config.yaml
n_layer: 9
d_model: 256
n_experts: 256
experts_per_token: 8
d_expert: 32
d_shared_expert: 0
activation: "swiglu"
moe_layers: [1, 3, 5, 7]
router_score: "softmax"
normalize_top_k: false
routed_scale: 7.87
balance_loss: 0.00804
balance_bias: false
init_std_router: 0.0192
lr_router: 0.000293
n_head: 4
n_kv_head: 4
head_dim: 64
vocab_size: 2048
norm: "rmsnorm"
norm_place: "out"
norm_eps: 1e-05
positions: "rope"
rope_base: 10000.0
rope_fraction: 0.5
qk_norm: true
attn_scale: 0.125
tie_embeddings: false
parallel_block: false
init: "uniform"
init_std_qkv: 0.0402
init_std_o: 0.00947
init_std_up: 0.0402
init_std_down: 0.00947
optimizer: "muon"
lr: 0.00571
lr_mult_o: 4.0
beta1: 0.95
lr_head: 0.00872
grad_clip: 0.5
warmup_steps: 50
schedule: "wsd"
decay_fraction: 1.0
decay_shape: "linear"
final_lr_fraction: 0.02
batch_tokens: [32768, 65536, 131072]
seq_len: 512
doc_mask: true
train_tokens: 475900000
steps: 7136
dataset: "wikipedia_en"
Below are experts of layer 3 (counted from 0) of a mixture-of-experts language model. Rows are named router (the router's row for the expert), gate (a neuron's input weights, with its number), up (a neuron's input weights, with its number), down (a neuron's output weights, with its number) and show model dimensions 128-255. Each number is 128 + 24 x the weight over its row's rms, rounded and kept within 0 to 255. Numbers have three digits each.
After each expert's rows: a language model's description of what the expert responds to. This comes from a sample of Wikipedia text that the model never trained on.

# expert 20
router:175099127120117128083111149153093084145132155117136093131113110150147138113166164155182112123078159123132149099151107180116086124136156094141134169139150147140166103122102131127098135111154128155148088146130108128146166147143071123092078105120097121145116095113148107136100157139166142110119100106146107113113132071145161170130108128136144100112125145127137105139152116113119130121135
gate1:117069137131128139168172115120129094092202079140136134124091126175151102142134110189119148083114099104102147163104127155098133128120159174100106141146090132161114122169122154130098151135092141122147112115145137116129144109169106101136120125117136143121116139178135145118139172134098148164150165140094107143137106124103190109115138115117143122107111100158126135114152127102114117127116
up1:078106165151125113157127126147134134131109119181073161140143141151121138161143123129141065103112101117105059119111120130132136102120195151122171097085113114111144105119144127135136149111137191122090174103137154129156128093117114156117103134140102163115109183153093133176115143129099095136122144113080078161123121152106125128105118113118139118139136117082130125105133119144154150118122
down1:133123129133084128143125101151110154165131098135154148123133181114143146129112086113111144145117165125082154117130141154133123135135114129104135127147132159123082133129098121161107102149096165159100093085097142129156134091098120118113154104134171124167150141123142158148097092149115128140142142137073112114101121128107124118144126141136117144121134148157102104142098092110117113089132
gate2:152107140117136125121145156164072103153096119102154127116144133070114142093098149128127113117073179159103157121116142141105139146175109106199140135155126128115135100119103093083102108130119125110111132105151146171110110121139134142125191175157126091157120132142108126153103158115129172132119123134165106156142074097146129137104080129133108126138134110122163118123106113116105151175114
up2:142107173134127130135122120153106158133135100171118108123090172149139136098183128145135154157134120089112122090105110127071119141163113156139153135141130172146100144137129128127112121117109165095148160143105122112137134095164111180140152127160143139094126088140115111128132111087142098099126093144141096125109123112155161147153094119103091123114094118128132124139114126095117160128132
down2:089138094161099128160093163112121182163125059123121121104111124091140141090121155134095127099122154174161137130124125140142134139168154135143132159122071116120149112133167093130130127111131163106126158112164086167146152139103094135133127111137144132094127124128153140164155096100117165092148111150152131137125120178169137132115100110166102133136140100149126113092144126126136143134146
gate3:099145107179152144131169121101138160146115164121148113109166153092112134085093155110133132119172151104144141119113186150100123110124126125113132093091148145131118068120118144147089143114133156106136160121111108104160110126129096130123126118151096129165146102162128117129127086077156049075115139163139158143104123125109136124138070098141109123153138089104126124114128138142115153139120
up3:157097115114156108170138074162085091077137138133181089126114101153172148082138117162113126110129132101083134166155146126157117089137117137163119107149137134080139117146106118104164118134121142136170128183136119122120131151140136118129145166150119156120144165127159139160154111159131121105122106177117087151126117085118107160143128136120104174077117125102124151120148133103151142172101
down3:096145120112158137091088108136134185109145174158139130095123103129143129117118140178149120110089174145128099139136165134121091147087136150160164136112134105150118143098100095118128094120176163136125080129095103079120123172108181139125140102102109076153139131116127154139120154131132139087151154103118119122107132109108133159130139135093158084103131117102086126112150146124136140128117
gate4:110104127055122096140109105144163157085119180098145097141159107142139146110122110113143130126128152151123105130124115151125182158133125154139089138131147148142166108125165069120147144077142139146123093160085085167082117115161105169115122141119118121118120136106166106130137169125126080124142139078112059137148105133162141104126078115105118134159076149143084117148137157143111178128119
up4:158124170117129080135100105141112141160173174109113094143142150118134113121116156117096136152138161115151188097167120149109126119082158142139162100106125131154112123138104122118109085129112114112126150142137139173131081141146102113126082126138129140103143137150124098144123116137146183144132128098129100154112117135141128144110106142171156162108131077118173155122072157085079108118150
down4:204126170121120119103105092128078089139119112127152106131127119170141192158182110125129141118148152115119117119135097139137107141119110165153129140119103114125114096107163116136173127128132144088098142117132106132142143139144114156118118130102076110127098082152175102147120129155146165112132113137148131121124148129118144155075131109109138135128140083121148067090135119095161102121114
Colons after infobox and taxonomy field names like Kingdom:, Order:, Family:, plus letter e inside words like RefSeq, European.

# expert 56
router:138117112172156091091114141127164127123134115143134163155109137100111186126112121127123119116071174126170120105113093105165098151095116131106133121166092114119148112115088133134176152165139118134152150102132152117117119130138175065125112129124126134147136122178148103113119157161156138122156117144149155084153124160095111119132140130158141120126141114120129137123143143177096141129100
gate0:105151120107159119116126105169151130140095141100107100140156139144101127123148116116136106134156150110127114145146135116119127099124143085124095151112102179115123145099164114109122141105100167126151124116075173160163109138144110068132117105101104120102150149144129169116184148172125096064109126127179163152186178143173131145131153125117171110159137155104139126071132091089135117128116
up0:104101111164129162107115111159079109120186139139117118105162159152145105163152107166124128156118145119117138114161115156109102132133087129101155141109144083136128092105149150119109089105114151173075086121129118126097109077118140144121123149149121106095108122107146145175110181107105126107124143126110111152121162135114116113146111102149099077177145127094125117088092099154156135099131
down0:127121081099118120131165117145176162147149140114096106169169144139133103125086093139140143144144122111137115142094107144133098114126121156138168133076131095143117100126164115118111083111175126132109140141134151139121114090128138142118141080128127133112090106149150149143091139108136137133095129136135120174144171109160091111129105129080137110110162145147164149080111149114123108136069
gate1:151106120079127098166195135124068164102146110137123115098116153145126126118137120150119126146123096118085114117137122136118148086148126117142113137120098179090108130069145105121143124173094124138114183115147153139103172089123095086174084135128138113103151154100091127139133123155108105130070190131161090132119139134158156132122136153123133153108165085134164156127175149120167147114126
up1:102104182083157115109112096126164114114169110115113038131147111131145137163176141131146114123118092101108130122093136138116123082118119139157117140129120146096122133137084141144093105149097118120143126130144093151200125153102109114149102121148126137076146129130126151159165174124137157098091109128102103134123122151123131119122133104145162135136126101094161117105139145093113138117090
down1:107150127179096124112136114107140125114127146120105139129112153135166093119111105153125124149105085160145157188076128163151131129129143116092100121137140132141144096107116128140119090071164119109115183153104140105102137185155122111115161146150094104119127183119071153126176155081131151128116108118157071111134112144153112177109128119093094139156122099135095098169150143124112167140089
gate2:167085135086133115156082141123121101145147082121118085125128126122152149183136169123126158132117120144124131195127076120136160107107111121143102133122165103137142167147118131130124143143126135114060100111135114109088121105130135119094165136117164104137170147073114147114138117106132122156132125091134085138145137126126141145151143143103127119091116128113152123131144107134147143134132
up2:143150127177126108141130126116090142127137084145095110129087105121160141128125162096150165117141122163140115131116124103158144080127131105111127144130089100154126126154120128120123105147165143143130086134145131164107148108159099122148116146179121110106144107106109099107140083130098141128109095158127115093126099127107124102132114130094141114144173143058158089102112111129136121109118
down2:164093092149113148114167130155096129107124120116126133123144082102156088136094124119157174123149133078117134098132148161141132116112112194143072116136138104127149145109095111115116095141110133125146159108131129138104096147152119102119087174130112104092111169112131073121105103074154147126161140116123104154161137124133130163106116121078137180131152153119095173154119109117105114134133
gate3:109132136115092151109093147132134137097111147152141152131108129118121123168147154142123169127115111138134126151098138133097086140146130152096159128149077151115100155147118156117120093122162129113159111148118127138086091151117133127130119164142156160113097114144124109153134152121104130129131118109129144117163103098071151092135110120141110092161188175129114127101123091169082115148114
up3:107122161124162108144130103131138158078114134151169105129151121110147140156099137104132094141081136118150075114105172153139162097115111105132168127105098138117106086137167118170110129130121142075107126089122135168113139136131112114113128133170154145108123159117085147124157176079161104146139112116101156123127128156153130123141142129099128148120150154100165108153116095135096154154116
down3:087148128141134057094100140111123149122101095115156132114107133099123122135101078137113150145096180182107064152113153149104129127096095098156191131135110149128131097139147150168154120151148122101089130130153182134106103059091118138137113119117117111129149175099113141143115132117121153163122126112110167141144161114118086099138122166112095101149103117137157119140105119138140112151130
Year numbers, whole like 2018 or 2015, or final digits after 19 or 18, in dates, results tables and birth notes.

# expert 58
router:077112114090148077125129109185114134141116160111110081148124143109101155117142124128110118168142115139081160121109133119156163134086151114138107085125159134135156136129105150106121103128113136116121162134145152106167109157180138104105128127156139131135130110127190142121100129128145097098144134104128134093107134124148097093147110116135090133107114128088093161117175127122129092129076
gate1:138083143134157114135093119054160086170153154144149110122131165144121140127155142151101075131171142110137164165149138122069085091117145152112112145122126129118111140147138170142121151140148180109122123108120140156125100128152092095121184139112099117104148089097096142100147145121136110132149134132100141147130122116137133137139127144125124096113151122134131107137126161154151205134144
up1:111147105114117087149149130136143118124109098136175134126140096120142110108111111141105153143112166112113105170164111154167110156150085145122182164117138142108098088073131103124132105110145143118098131139123125123085108117141133112142091137098115145073130177123144136129070092103139134178110152169137061102137134141108132095132112167110112132103108110131106144119129104123144092147161
down1:072193129125068123109123133103134122117152127134132140155100114163115127101164145126139138110088154182157142125099138167107112127188120128173145146131162131173101162138102210135121123105084127150106114159126166112109134104076126129142132143164092157122113094111083185146150131096131140095145140104124111126101108138136120130112156109134123143152143117133151113188115118162127176115089
gate2:143102129126129124158106126108138137176155115108118137133116144092110044121109153145140132129190157127158115125125151135112128143151128138144143161138145131124112129165154154111073136110147092121180111132135111159104098147119151166099115146145138135197107102097099123140121101152121113146150165134179109123159135111117153125127078118089149091130150128061116128157155103130125140166105
up2:128155099085088101134119107167115132117118141114117103114165149123198145128149106190113118159112117130140122163129151123158147132139118095149144125104148156089174158140081180149121087122092109097153140174123183132100166138149105108128090127147137137130137126143106132112120114108124137075137097158115143117157093126107176144159083092134105107137063104132108143104117134147164158108143
down2:182165088173099107173116149140115095132088120152145116103143138139130205116149114134118112163083131139112133104117109153116104127121122146128118133131160178129114164115130119118131096097132112120195097094109139135086091107112101157117128133139131137092150157137137145137123148133177162113138155117061169120147101134097157103170130138149129122152132097141125154142090086113161116143113
gate3:087089114135146115126159089111120088126099159105134170122160167130083134105108158135108112094145142133129144122134091162145181103138200108118137115129110134118112147106134116132130100111076120133153136157140128081136126139126118130106091063121131135134098077145112137123144090140123118110152130076107132090163145129122093083092083135099107111153161053094131118117090190127110115126126
up3:125155131133152127160118144145124129125135118098106110146117145093123158141128138139173083138112116129111078149129111132088067151167141156133118122110110117106124156128128154137130142118094113155147134133097117146139135140098137142130139167100124119161096084101127104110125171089111143178107090161114150145108097120137171133090143153130139155130130157112153107126132122090145156142110
down3:150146130122121109158105096119139125166121141153156145124118117146084120134155134173130114102193127150125133098113208135111153128133153119134126123134105139141144108159110128088120134099106122127122089178118130170157153094115144150135144134082153061133135080124131118156157143115066107126127134082131144111123115131181101145116147111166124114136107126104091106078142140086082082179131
gate4:111136175133141133107167137157137140125070149126138148175135112138140111112122148137122118095058116121091137122119088156126129131131113187128154089153113081097113130154177163127131090159133156116117117120172157123165090122165097119143082182150155135117123151154177110131077106098119131163161141117116122069155176123116109133158129116124124094141138097126134131089135108108167112122142
up4:176093090119143110146101117144124135124106109149144085104136174101098145164133138100134132113158109090116077143094122140155152141139194079148162092107124083129138113138089092117139127155146103085130101151159153147125143115114141162105198127073140150118129139121107063104112081157095161140158125130117152144141116135110095137120107134146137110115153111102134167096160087108148147134097
down4:135179128149120087115133152123116108133154144105120141119111090131135105149150114154136132108152114120152123131145156102166136112107123145117166122104136099052148157129118136116098123164124129138127143105178055122143134148124165136123111071107078112124143139129143111140120125145182105087120132157131163118126116125096102152078132129110125139131138094117134158142101119148119073160077
Word-initial capital letters or pieces of names and terms, such as H in Henry, X in X-ray, S, W, Y, Z.

# expert 27
router:147102151083125141110127106116131183120119120131118137142109160131176102115106134144094135119146143150112142095120147097145094120141122159120109135111136130115129131083147096141111139102155182088140149135123083130141126130113126099130172133098111171109119171096153128135146117126125123144167126168175168145115150112144124082103135069157101097129140157119115104091110079113141079150106
gate1:140111140098161122149111153095135129097108106091082131103133133161107155158119159115114142123150105120107090106105123146085103108168166136124146142106126111086121155165122175082142146133107133143109128158109119133117096105124073157098135125124146150115137121097132121159152097119107115109113155107152097083116142095115128128150138125099157125095139108125141138146135151133151151133091
up1:114093138142145102090158107107119109174127140137128114081100133132149135136100138095135104153153104153152148173138134107115076121175133111114130149121137138118139158120132106150122150096142116140167073090160130114101130141135139130122095107120123129184154118160132137157108117161161094157159136158145093136112116137128102161140088156135141134118123106091141090105110123173153097107114
down1:138135192113141152138081138112174103118167161115095123126154155099089115136076132127138148148125129159136110140129103149156161152107099171112136103166126111116117109087156158113102108174117078125129174099120131125184140163139152103127170108127159139102077130120141146106140134124143146158135134136141117118126102093106142133120155107096134099096139143136109162126124119077102092114120
gate2:129125178143146131069082109123122146141150093152136174140140109126148085137103136130132090098148145117132171153117131100112141093145133140103137107184112142142159118116110141125158154170142170146138126158145083118107132083106122136113147115082122154113145145098107127156143103092112100137102086126103096129113138123117137066153083095171128133167211151101149099127136163105151158138154
up2:097160133144130105133123157131091107166124156108076119166127140125129109145150125141152082128105145151077126113116133125134091126150073142147159150128141159188101072104166137125136116145136153148145109103125128131123134129147118114157105128096136127188142134117150156139112121152129079143119142118085109137127141163153104120135086163121140120111125070099088130067115162134155113150123
down2:122134126085189118149099112113110135135133126120137137140090163103113150086121119133114150110140135136153095122177183159145133104085106124154100104133168120093119155123099123145120118142135163127129124163078130129151148136108171133089128127114152164114138124098131124117120135162141167122156117134131090065135145153125188093132110152139141145104112144149120146155151128165183119137093
gate3:116140121118110145133140101103112120114147114118136158104186110154132105117155065158138121126152151118097129109062103137093132154136107151117141149107141111129132156147166150144131095113128111148123109136111158135123122111075121094144104111125075151117139119120114129162125126176104086126153121141143130137158149097070102133114136124122094142147133150144107112126115109149154100164117
up3:114155159101147135155126150120110080102174139119125108157126122140127111174141142094151138130154164116101170138095155176089137105135116112135165148160142119132165122139113123125087124170156157092117131132152106150114117126134134117144129133104144130177122126146133122134050137162140130171136161188183125085101148117128121131103116135122132110184144135121105125119129113108131148137082
down3:135120132104151114117072107104137147145096129145114143121134111105104129118106122120129172116195096164116143149117169098117134128139181164177149141089135120115144173108109126109122140094101126128121123103148098130163158132144132123091111130105107093127134114125114142159084143169107118112150147148117153090122164167115116143109114182101105125092168132101151088101146132146136164110158
gate4:137094136091130125153155102142104126156146139136120101120134116133129140099106100144097140118119111117065127156102145119102073129138127129190114146124095102160092154113120132154147158145138133116120163146143102122094170158122156156147128146109157133105130123101122122061137140122119142093114109100190122153101123152125141122110159078110099086157146121136113155137113126170139117125122
up4:117105132132114110089145102131174165114131123147134140149085141158160123138136131137089146122102137175114148149112105056127117130098150088118081086091130127112139125178143120142132159149128097119146131128147104106127118174126145176131148128095148119162118108106162102113116133122126128078111143121083150116127153154137131126136129132152133149134106138177127101141124126111112132139125
down4:145117142146117136139130150115103089130135109094132121083118112164164121123164110130142128092117168103096135180124111100150141153143119123092115106169103112104177192173141105159147105106106156153123142172138101142143138110106125122101139136116093102140132091156122124106139140120135144109158099136131111114095125142151090128094134202143143095152148137152119116133159130150108074070120
Word pieces right after an initial O or o, often in names, such as Olivares, Ovamboland, Olympic, Erdoğan.

# expert 53
router:122109097118121145121160119161140090099112128112092151093145070151160162089164094124112160160174143144127131114152142119121158123139079125186090126116092114120114108120119117114154135130123137107115159138122130159093110112128102121188131124159115135089108135155113139144109138130193131122145120130116130146125173124150109156078141096143139150098114126119123149087165141153179134096106
gate1:156067102074160111131123080133106119127132148134096151124134134145145102108149122152162143136139153118157134124092103143130171148069086151130108127141108136086141094117144131095141118117113142145160103114100133129119132145107146155145114106140114131124117141103144125131113079072167145097123146130136089143082112170106124159124104080112138136142172137097100146142110135126158109148113
up1:123127132146113163126113146155117159129147089150158121118098136129138101100089112116140117138142096123144165118157091117160091138131138112158178088136191130182117097128157181082096136099113135118110146176154124151110120100111095123108174095136135120107082132134111124148135121164089071141154101150147137136150116121140143139139106124122104097100104137119127085146131149115104147121172
down1:130127166181061141129123131110136136148135132140110129134143097189143119119131109122124149139088136170074163150107108151091142131116174073082122142088144146141130139090136143150125135148147126103117110117115113156142107077129135093138139193133173084106145134065118097149088111113137099157143129097132088096145111087145117158122109133121129117130167109125165152162094102104128165125124
gate2:094124134157162150125126111121120108090098142099110128139111088116143111159108116166141107140115108147108165132134127176138160099136108137107131076171132151112115103125128121119084118131110147134113120093117113141169085116117113109161078135170131152099112063120157160103153106154169096148134163145134142084145159084144071106142171165115160059134118123119105099122123118150145156144110
up2:139107131133127158109109102158119133105134126133137115146115124112112133171086136128141159135104101044149112152094131137122098153148144141125121109125122122101105111130147082134157139172161148152136117136136104104093142130115122186174170135137136156111128124115088123102150114099146132170135168078080134110122132102092165151138131111150071104171136105124121146200114143122125123166162
down2:128091127101145094159114102099166134131136133146143128109166108130225122136161176116128158093122107170108115117173094118112158112089107096132116142093149087106133147126147123160149128070160131125124117103147143134153142123166109117141120148118076170126120123116123137164132089136188134092131150106138135108116164110127141226112182161108149132178144157105106143160158116149124134097153
gate3:153112116069144158161137083103158108116145155111097134102104120132108135149124159190096136143084099188138136126163130120135133080095149124156120144150097147116171128126111106138161096106108116096127174168091162099122111155122114107155074147129171153170135143128117145112180136106097135145103150136111136089133130134142167104132086169130084121103124135102126096103126139086124123118148
up3:099184135132110130111144119112141138158119117117099128141131143138144146132129120159094160147108155171123139094167131139098101050135122155165115157158157138145118131141104120141148134141131133137149143138133134144128128120161159125151083105135173119153157127162130122157135156168130095103121146192173136137128084103118180159118173163116119130134151091144106125093129122149136129137125
down3:080111108149108128129110164144123142139120108107148108140097111184183173126108137117116159119139097159114117138164101119128154111147131152100096112170126174094116112100091104152149068111123165124143163183110101121136116134134146099142088178142134128123133158122121116145138120092153105102100145122180139116116130149139128119098095123164151083110142140113137142113156129171149173073104
gate4:164071158113196135153117135115114125138147099122134147131077160112165156091140120124144153135134143085106141134108109140136127136156099093111141135123118119110071149137128105149122096111130139111160112142085095120133164114116103116112140153142113129107175155131118114157136117153136117072130101146078071112164135154099123105141096118086120123124113117096123140153091123068111126129089
up4:079094095109146122112108148115109130114118112167119154143122111119142099131124136096074156162114133138127160122130182150085111112125119113121138092097100144131164132165125114089160134083106152127117092135128140132125153092137150112147107113140164133132192094133090113147094049122148170100121166134121141144136124120109124137124120161139116110102105105105153149119165150142120155106148
down4:118158109128092154113133132189118214156127142096153144108156103105152148133126133124090130113095140121126136096130108090123132108126105136096080118136144129152119139103122120113137139143105127113140131151106189141136146108138103101135160128137172114127140116115128130118123133118178147104105137145134111115080158098166128100139128123151127166141158118118114144133157157084112133116133
Opening syllables of capitalized or lowercase words such as Ad-verse, Har-p, Ch-, com-position, par-k, and middle pieces like jo-ur-nals.

# expert 26
router:162185117149119145125120152165151166115132129108141110101118114158164155119121137130133139165101137110155120153121101122117142106155137117116159113127113121163079106113159117117156065121125165127094113144132165100121150122154150134079152088135116142093097142108117102115114105081159120166147105146115164114143125142129108157117121155086135145119114146125099090135166114109152138108094
gate1:127157150093163144123153094144106120076110133139134117101157120101141165151120127117098115082130145170119112131159116133181139166139138162082129102116109066135139145138134130159121112142105115149133158140090138134093157115130133141096131109087127121156140118123108132072128126081146138125158108147163100083099130154110151116124114134131172137127152139102143137131120120144116164081117
up1:098138131102139100130125153119116157127097104146150103114131124192119141120111145160145176115107128150129112109138112130073113108120113150181140152121128155148160156150100093122101092095157153154145102140114151104140128111157150165167097119078096127113133083139150126105148106120111223170107157070102141160085146156126104096137153149134110101114122111097121076130112149134105107093133
down1:125143131093101108131116100101146122130109120109107112140154126076115080137124136146163122116097081109157127156121118100120155116069113130144109158142095182131119118113174159127091099114134154134160111114137128130120127180142134088138139112140125117147143138166124130085150150143125104156094101119153140112134143123090133061116137154099114098149163158124133095144115150086143125118111
gate2:168116072133116164095104128124119086086170092150126147146144108140141118133118141085151115105147102102143124125138143143127141122135106151096099145145127126118120137176089151132090129115081077134112149152143109092164168131107125142128112126101151129123112149148135105157096112113101144102113158117113149170088113160110139109106147111141107132089119140162127084137163131129111153085134
up2:151159127159093136119162125144166173113101106110136132123134172144109133104165137130143134093101094098146095152114119122120157098119141118160152127148085156136098142148137124148156108173205102141154085131115139127125137085135107122138149133109118143098104137109121132153141159121106127115113104150127118105152107120162061111139126075142096121137147140104121118128146117095162135107110
down2:173113076183109127139131144124129138129108140176141127099141131105074081152101121103087107120124168114101140149124144131098098113115117132170161106168137175120134172128110123125130124105128102144154140075135102146096144130106139147138117193105146123127158101108136132149135147104111152127113101152133132150127129072158106099112134117123131086141146098177131104144120110123115107131130
gate3:147153086129100150147139113126138121159118162169114131163139101109134104113184124088164114130126117123126116130138155106152091116104125126104110135131104137164156087140109091154069105120150120112085167162135123099105138115154160093080136167125157143145126113157150137072194144141154101102176146103173130135119206116097136121128151144115163126119175118150127128097151112115083093137105
up3:162094108140132122134145148141106097133196130129144117123125124138127137139143119104093094130073091154100087143118117123173157136119136145141115147088098129063109136167104123158144137155100114125139132156165161134186163111136097142155153107091172146149145151112139113133090128111120146147106107147104142112105096153135121090135113134129135114086139111142133142163102110118163145159111
down3:116089166112119120135129130136151158131160152073056136175122130158112079130166153139161166123149112125121176153156136128123133121135099129111145129126151118104138139147109119142151161125094114092122125107131119172129154140124135105118089112114179102152139134131153116121124126125118138110131151126116138134119177115120145115150126124173146125112088113118149140093125121119136092148129
gate4:183170135085083115128141145119123084115131168125166140101121120174127117156143117156130129158159128111135121154108128114112108116151142120135158150142131145113120112128128175143141083085147142130148165150125170134071097150104137094074185110097158141119138106096135160074130074098154136106137136173159136122120121122112161090137153147130128110122103136135121140160142139102142115165126
up4:167103152112172125110114070134111162174136177133091102104131126145097173109101162145114136114134162112096146122103130121132161119140182149112179125129098110118119147091149152142108152122145160110153127111150086147151126153123118107157132123098082123113117129116124144186082140146135126133121073141125096126113150114136122186132099131128150141163142111117111147112120120124098107123133
down4:099150136169110124152179113138155129116130116125116155118126095132128067150144120142153107137171135087121128113188125163150133140164128115117075156170136121128156150146103139135111153135157120132132142149113110161145140100129147102125150121159160086152152100092138148163178117112121145120108136124116089069121164107123095098137129111121076154117087128160115128138166131161134177141143
The vowel u and pieces like un, au, air inside words and names, such as n-u-clear, a-u-ction, to-u-chdown, Chan Wing-chuen.

# expert 35
router:095129168166091145095135106121184146102124125151129103132121091122121147113139186148163089119111158112141086141154093139170122127144110150104147096184137087133114089122143097153119161153126119157150149134082128130119141148134144109115149122130111122144101176134179143099128120127144123108145149110113147155088150134156114117155128144169102157138162171116164119101131141096126119086177
gate1:114149094117108127102139107119110124139161142137136124169109164143164148141155131120145086151098099136155140143157154145169140181060153091114151130132121134090132170150171158121101087118153114100112131107125096126150153150094151129128114112104098148103099120104088118164130162105116142133088099086112126129149150105102126122156119099157122118109132109160127118115166129129127113153186
up1:096117105139133103085171102160095118111114153105090111143104136087133099108169136150118106127126118102157133156147141144136078117115121101151137161150130161132156154129064160153137118085173156184105120125152113122161121152097125107124083154107094175144136151097140127120112133125125107170117104119098156109141152127109092144100174121136140115133155111124146134124180115098135126183151
down1:159137136116116100159144123146132118081145130145137113146123193160157123127136093117140123083166126135163109146140099082141099087097113136072116119171132137126125147145166161117109117154112145147157163123113105102138133158111160117113126084157089134103078124153155123124090127152166116166089116108117131116111168150144158153069160100109135125099147132075097136136123176141149116144137
gate2:097098138114136124142103141168141087121126137135110123118113108134133123081125123110141130113102111155085099132143135142109157128136126104138113154135131139112131094147167123146086141097094118085159105114140123156124131195157138109197118095121122164143168111135144152122129104126134121084116109132135119123135177095096116132113092186066137124140168184099157119099119098116093138125122
up2:144170130175122113123131126104140113145059143101091126099136102140137104141136114140105132120171114157153126143146138158097130116132131137090108126159117146167123167114100157098145104121153141161155134140142116068153120102107133167135109112146124110098113145134095088153121122128123124147135135136119133160162103145155119129098142092134159128091088133142126142136139085171119156133138
down2:119121126107148129147139127112140081138153107161143114140131104124137147169091128126120105114085113133176097109125094138126163148131121144096106126113113130109144122098169093069105113129107114142117145154081138130054143127130099127100106150087143183143137126128122136114154165138156104164112140155120135157130155134121151144160120122060163099112121111144123099137147120113136163107099
gate3:182141147099102135106157115099177082142131148168114141143155117162181129191101118175095127118132138151160083144147116086105129127142123119068145121114137105123108123086135123122128160150118146088113156158123139109113121126068097120132099098160121145179156182128145167147122112148124154139133119103131108115117122140133166104123121098181121153149143152129098103134170144094178116138081
up3:128157126161107119140150163091107135061151097141143127137122119138138153115161110164123126125114118125138123105105151154134086089136144155129125065158142147113128134152131151100146169131134141144139125150136163155149143085103136101111140102142114156153123054102128131120136157147145128161097150118134133122125122165116122067143092138164109121105156109114117109108162141117165086132116
down3:176131126127114076122154152098151111153075117136137124095117141100187079123121160107121116119097139117169172101160127085094134104136139158125092122151151150122100111116101135134138111179091172106132133121167144129145116126131115108124134159132079148142084120114115131132082132098148145140156116107154148108130156110126161121124141149119101151150086159087159181164133113116131147094128
gate4:131115142129161123112164125143124130086092100088115123139128116118118148134119160123130136132116139118126089138154122093132143149137131116129116148151109072120135117147173146150136128125144133129124135135120130141136163131130143139159128154089080135143162136135193143118145152103128113129109110132125106138144152111144144136146108120090161146114110145132127122138110111115166131081113
up4:133145101093134137107157129119109121140122131154129149116112099157135117130141143161179102098112106124145147140144137189101079136124095151145125081164175129156120159137109106118164112106101147137095155116100108126182102138089136168121120114155107123152110135147125155133104147125053142141104111125166168134113129167157143113107133155135164174107077139144148137149144127142136142153116
down4:143146125101182130086089108134127130143151104183143130182137162117093117151107082125094115136123083112142095115123089108144136131167116160223161148129110142117117112081081143153117114136165105143106130148123139126150105152119179130136107125142116140133113142156164136139161106119132102115109117138104119157123125115111144114112129135097117139075119152150133141116123145130132165188162
Pieces built on the vowel o, as in Toky-o, Akrop-ong, cy-to-solic, Flavi-o, plus the word to and initial To- or So-.